Experts of a small language model: a sigmoid router.
Below are experts of layer 3 (counted from 0) of a mixture-of-experts language model. Rows are named router (the router's row for the expert) and show model dimensions 0-159. Each number is 50 + 15 x the weight over its row's rms, rounded and kept within 0 to 99.
After each expert's rows: "comes before" lists some tokens at least twice as common just after its tokens as in all text; "raises" lists some tokens whose logits its average output raises strongly, later layers aside. This comes from a sample of Wikipedia text that the model never trained on. Tokens count by the router's weight.

# expert 62
router:41 74 58 56 25 41 77 48 36 27 82 60 20 52 61 46 73 62 29 23 51 63 64 47 82 59 42 44 71 52 62 47 85 46 49 49 58 58 46 96 56 38 84 41 36 54 46 26 29 35 67 52 60 45 54 54 38 50 48 50 68 68 59 64 70 40 51 77 51 44 34 73 53 29 68 26 38 65 27 36 62 62 33 43 48 43 47 55 47 49 31 49 57 67 42 21 41 47 49 31 37 37 52 72 50 28 46 67 57 48 59 43 77 53 38 53 57 52 31 57 67 73 65 68 37 39 16 32 39 26 64 42 50 65 26 60 31 60 42 34 53 52 42 38 32 63 40 63 36 39 68 64 54 29 54 63 38 53 40 42
comes before: ",", "\n", ".", " |", ".\n\n", " in"
raises: ".", ";", ","

# expert 9
router:45 62 50 67 52 44 68 53 71 64 57 67 34 43 59 61 58 73 26 40 59 64 35 53 67 54 50 59 60 67 42 51 61 52 69 34 47 58 31 50 67 39 57 55 35 89 56 39 60 47 73 34 60 43 39 16 27 33 68 48 56 70 56 73 56 40 55 50 35 52 57 50 44 39 70 19 29 74 27 49 56 47 64 68 28 31 53 64 64 52 51 46 67 65 68 48 60 42 39 34 32 22 58 80 40 42 77 67 46 51 73 80 76 38 76 46 35 38 53 39 51 52 46 38 37 50 12 53 64 61 42 31 32 53 26 54 52 64 46 50 51 27 55 52 36 45 43 69 37 18 54 37 60 22 78 82 57 45 35 70
comes before: "ing", "ed", "s", " of", "ers", "er"
raises: "ing", "ed", "s", " of", ",", "."

# expert 29
router:49 58 42 47 34 74 50 42 41 40 55 89 24 51 50 58 87 50 38 34 62 73 53 60 56 41 46 65 71 75 42 56 42 63 70 65 67 43 44 47 75 24 63 47 47 58 31 29 47 48 57 46 33 46 58 33 61 46 53 52 54 64 55 74 55 15 29 59 47 47 72 31 62 27 64 46 31 75 31 60 59 72 34 44 27 41 43 53 65 50 47 48 61 60 39 21 61 47 33 12 41 36 61 68 50 28 53 51 53 50 63 64 75 45 60 72 47 47 48 25 60 40 46 53 25 53 06 46 61 39 67 39 33 49 25 76 28 56 61 45 42 38 50 43 41 63 64 72 32 22 46 53 60 26 58 74 60 61 44 64
comes before: ".", " |", "0", "%", " |\n", "′"
raises: ".", "th", ":", "ers"

# expert 54
router:65 69 61 81 37 55 68 55 57 27 59 66 00 68 45 86 68 36 37 40 54 61 65 65 42 30 33 44 50 59 39 54 61 44 71 63 35 55 34 41 66 37 58 53 13 74 40 49 42 43 52 18 60 33 39 43 30 41 33 34 54 73 54 44 50 30 48 66 41 66 49 72 37 36 68 56 35 83 49 32 58 55 41 46 54 28 44 47 38 62 54 60 48 54 51 40 62 58 68 20 60 55 45 63 50 56 50 73 46 39 70 41 71 26 59 65 63 36 34 19 69 52 53 46 40 55 52 41 60 64 81 60 42 51 31 46 39 62 40 37 59 71 62 55 59 48 62 99 51 53 55 41 53 41 59 64 64 78 46 66
comes before: " the", " he", " was", " is", " it", " as"
raises: " it", " the", " he", " a", " they"

# expert 0
router:66 56 61 49 37 61 52 56 63 53 44 68 41 52 64 53 85 69 41 40 84 41 52 56 68 34 54 49 46 50 65 39 80 58 70 51 49 56 41 51 50 28 55 48 47 59 65 30 68 50 56 46 29 47 49 31 44 26 52 42 65 54 63 37 59 12 34 63 33 60 65 81 54 29 70 35 46 89 44 66 59 61 58 35 54 67 58 60 71 41 46 72 69 32 32 41 44 61 45 49 45 45 41 82 31 64 46 65 54 38 59 52 53 46 70 60 63 34 17 28 71 39 48 68 47 51 47 57 71 40 71 36 58 70 32 80 63 76 44 47 30 47 76 27 40 39 65 62 44 22 58 62 44 43 48 78 45 72 47 92
comes before: " ", " \"", "00", " The", " UTC", "American"
raises: " ", " A", " M", " B", " C"

# expert 26
router:42 83 50 47 35 46 73 43 32 54 63 71 45 46 71 33 60 48 37 06 68 39 48 51 46 48 67 61 68 77 45 48 66 57 55 54 53 47 32 56 72 40 78 52 38 62 53 21 53 47 69 38 55 56 40 21 31 30 39 42 58 63 63 49 65 36 36 37 32 52 43 49 49 41 37 32 46 78 48 45 69 79 46 41 69 31 36 52 41 52 27 79 77 53 67 31 64 49 54 37 42 15 35 50 52 25 56 52 55 46 75 33 73 43 69 66 22 54 65 20 66 57 30 50 36 45 09 23 63 45 60 42 45 51 26 70 41 67 61 40 37 55 60 28 48 62 48 42 41 32 43 63 69 51 58 68 53 47 45 60
comes before: " of", ",", "ation", "ate", " and", "'s"
raises: "/", "ial", "ate", " of", ".", ";"

# expert 33
router:32 60 42 65 47 52 77 58 65 54 49 73 31 67 51 39 64 61 21 37 57 49 50 54 56 32 48 37 71 63 22 56 48 59 55 66 37 48 14 88 68 35 54 62 29 69 67 42 63 38 64 41 32 37 56 48 43 63 36 34 57 75 53 57 48 45 41 60 44 73 61 45 62 37 28 32 27 59 24 56 53 60 44 29 65 47 39 59 66 56 52 52 52 52 62 23 68 69 46 32 31 39 31 49 49 46 70 39 63 45 76 73 77 38 81 59 37 44 30 27 65 46 32 54 27 27 45 66 72 53 63 54 54 46 27 61 37 39 77 55 44 65 37 32 58 53 42 55 59 09 60 42 40 39 63 57 57 90 58 64
comes before: " The", "==", " He", " In", " It", "The"
raises: " The", " They", " He", " In", " However", " This"

# expert 59
router:47 47 75 52 26 61 55 55 51 29 65 69 14 60 60 43 60 59 28 57 36 65 55 85 53 51 39 68 57 63 59 67 52 35 69 48 53 54 54 66 69 38 70 45 29 77 19 32 40 24 56 39 51 54 49 38 45 35 53 42 59 67 57 80 38 33 47 60 49 45 52 57 48 43 47 45 30 74 41 69 48 68 38 34 49 43 38 61 64 60 30 54 78 43 63 43 54 54 38 47 38 33 31 53 55 49 77 49 52 38 52 46 75 52 60 66 44 32 44 55 45 68 21 83 63 49 21 32 60 31 63 47 46 45 23 49 21 78 41 28 52 48 55 42 44 55 32 83 59 21 56 46 55 18 61 72 51 75 35 84
comes before: " |", ",", "–", ")", ")\n", "\n"
raises: "–", ",", " (", "-", " and", " |"

# expert 36
router:51 52 72 58 36 36 39 78 60 56 59 57 34 39 75 56 67 78 14 56 73 52 55 47 75 51 49 40 64 64 57 59 70 39 53 46 61 33 30 38 60 44 44 33 39 84 38 38 52 44 68 30 36 46 52 39 27 65 37 53 52 61 63 64 29 46 52 56 53 50 68 64 30 25 64 48 20 85 40 59 60 94 42 49 36 31 44 75 51 50 66 70 46 37 64 25 38 45 61 42 63 25 41 59 54 42 71 47 25 41 56 61 64 43 49 60 33 52 61 40 59 55 58 54 29 51 39 40 65 06 74 55 44 61 24 70 27 71 60 69 41 48 45 53 58 46 49 86 36 28 57 42 57 59 70 58 38 48 34 37
comes before: "-", "|", "==", "===", "=", "The"
raises: "|", "-", "===", "Ge", "M", "A"

# expert 51
router:72 76 83 57 35 40 76 53 67 30 39 66 39 54 41 76 62 80 22 31 64 48 49 51 47 33 60 44 49 64 58 51 68 39 46 42 37 37 17 65 77 47 52 45 39 59 70 25 50 38 63 41 63 38 54 52 22 53 40 46 71 68 47 40 51 39 51 44 39 47 43 71 53 30 62 16 35 56 25 54 59 53 31 40 22 29 34 74 62 44 29 49 75 63 37 44 62 52 55 44 37 37 42 55 58 49 49 54 52 25 72 32 84 54 71 78 40 25 50 49 34 52 55 44 41 44 15 32 38 21 80 59 23 60 13 51 48 65 53 65 60 35 41 55 38 41 48 57 38 47 56 48 53 59 63 52 35 55 55 60
comes before: " of", ":", " |", "'s", " was", " in"
raises: " of", ",", " (", " in", ".", ";"

# expert 10
router:64 65 49 52 50 84 81 64 66 18 38 73 38 76 49 60 66 75 37 53 57 44 20 64 71 61 58 50 52 64 46 41 67 32 61 43 63 71 50 38 65 38 49 45 36 66 30 42 62 42 82 31 26 52 60 40 56 55 56 60 58 55 46 43 39 40 45 74 36 69 43 47 26 47 72 30 30 53 26 63 43 72 34 54 42 45 44 50 48 47 47 52 65 40 51 48 26 47 59 37 63 39 28 57 47 50 89 70 48 69 73 80 77 40 54 71 59 39 55 49 65 35 64 53 56 52 28 56 46 54 79 61 31 65 32 81 40 48 43 23 37 41 33 22 38 27 42 89 38 47 44 60 58 49 61 61 55 59 49 55
comes before: " the", " ", " a", " his", " an", " well"
raises: " the", " a", " his", " ", " their", " her"

# expert 58
router:51 71 66 59 35 66 38 75 44 54 68 71 36 60 56 43 57 80 35 46 60 31 37 63 59 41 56 74 50 53 38 42 55 55 50 58 62 47 36 66 93 29 53 60 56 56 55 43 44 42 83 46 68 20 48 28 31 60 30 58 68 67 55 55 54 28 55 62 36 67 42 66 54 43 43 24 26 54 36 59 57 76 33 56 59 53 29 50 59 32 29 51 66 50 45 48 50 39 62 32 34 25 52 93 55 46 52 62 41 68 79 49 76 21 78 71 41 22 51 62 39 58 60 28 35 51 40 39 56 65 52 35 52 50 26 64 47 73 60 52 30 54 47 55 69 44 62 86 52 53 59 30 47 34 72 64 41 62 33 64
comes before: " ", "er", "y", "a", "z", "k"
raises: "ing", "on", "o", "ans", "a", "in"

# expert 42
router:33 83 80 87 28 83 76 44 41 44 70 53 43 50 54 49 72 65 46 44 59 72 42 49 62 47 49 46 67 79 52 40 53 42 68 38 60 68 41 40 64 39 61 39 39 44 79 56 80 23 61 38 34 20 56 49 18 48 46 65 72 69 48 53 78 38 62 47 36 42 41 63 45 37 73 24 36 55 26 35 82 58 49 36 40 46 38 66 50 46 56 50 64 68 49 36 41 55 33 41 38 29 58 83 40 23 48 51 50 56 54 68 82 46 44 70 45 38 27 28 51 44 67 67 46 25 45 31 50 38 62 42 29 55 21 65 46 58 67 32 51 63 59 41 46 52 57 57 38 48 45 61 66 33 67 58 62 56 50 57
comes before: "s", ",", " of", " in", "ing", " and"
raises: "s", "f", ".", ",", ";", "l"

# expert 27
router:48 56 66 84 27 71 65 53 80 44 40 62 58 43 53 48 62 44 38 31 67 57 57 65 48 58 46 61 85 48 39 52 62 46 66 60 39 64 23 69 49 34 62 39 36 66 41 25 49 31 67 33 50 42 49 26 59 34 44 66 72 70 58 69 46 21 40 51 27 36 52 49 40 17 46 32 30 35 47 58 49 71 38 27 40 42 66 53 57 50 53 65 43 44 59 38 81 70 48 52 71 44 23 63 31 51 67 61 55 51 60 15 47 43 55 63 46 38 52 29 59 73 42 37 34 21 57 47 55 21 57 57 46 25 14 63 26 74 70 39 40 50 47 27 51 44 43 56 40 45 56 31 77 56 62 67 26 69 44 57
comes before: " |", " (", " |\n", " is", " and", "-"
raises: " |\n", " that", " |", " |\n\n"

# expert 39
router:69 77 59 54 40 72 58 59 60 54 73 62 40 63 61 52 63 52 26 31 48 51 44 44 65 48 33 45 43 56 35 54 91 45 56 67 43 69 15 58 75 30 64 52 50 51 57 61 46 37 71 59 30 51 21 45 46 53 52 59 39 59 58 62 44 32 33 87 17 58 58 73 38 35 47 37 34 73 41 55 49 45 49 40 73 59 37 52 54 54 48 59 45 56 51 41 62 43 34 19 62 38 34 59 37 44 78 55 38 53 78 55 63 29 58 94 46 37 62 33 45 48 49 46 34 21 29 29 63 29 51 35 50 63 37 53 52 52 50 33 41 57 45 35 71 33 66 57 32 16 54 37 61 31 57 96 45 56 39 56
comes before: "20", "19", "18", "1", "2", "3"
raises: "20", "19", "2", "4", "15", "1"

# expert 49
router:73 77 66 54 42 56 79 86 51 43 50 86 50 75 61 76 56 55 34 26 62 38 49 66 52 44 56 51 49 49 20 69 63 58 49 48 48 44 37 48 62 39 58 48 38 64 60 58 64 53 55 32 56 38 42 32 39 55 59 51 46 76 67 59 40 58 35 42 45 53 44 51 42 50 39 35 45 67 41 46 54 52 53 50 45 36 62 59 56 23 49 42 53 29 67 14 47 32 67 35 56 39 29 63 47 29 87 61 45 60 57 46 75 65 68 92 66 41 22 54 57 69 19 52 19 48 62 69 64 19 53 48 49 69 25 74 47 77 36 41 43 23 58 33 54 68 51 80 50 51 59 43 77 40 58 58 52 51 60 69
comes before: " the", " a", " his", " an", " her", " its"
raises: " the", " a", " an", " their", " his", " both"

# expert 11
router:38 73 51 59 39 49 65 62 37 43 49 92 30 66 43 42 62 43 37 33 51 47 60 51 74 47 26 64 47 59 38 68 37 59 66 46 58 68 44 81 54 40 56 50 17 56 42 30 42 54 73 53 23 40 48 34 33 24 43 46 60 71 62 62 27 29 49 53 48 69 49 59 49 31 40 42 35 59 46 51 59 57 58 50 53 44 29 60 51 57 53 76 51 36 68 32 28 64 68 22 67 39 38 62 41 35 75 70 56 55 51 30 72 45 59 69 49 37 55 42 41 41 45 85 46 28 50 60 80 37 58 49 29 39 32 92 52 58 71 41 34 23 53 44 46 59 76 74 52 35 30 50 64 26 60 53 81 51 20 42
comes before: " the", " be", " a", " his", " their", " have"
raises: " the", " a", " an"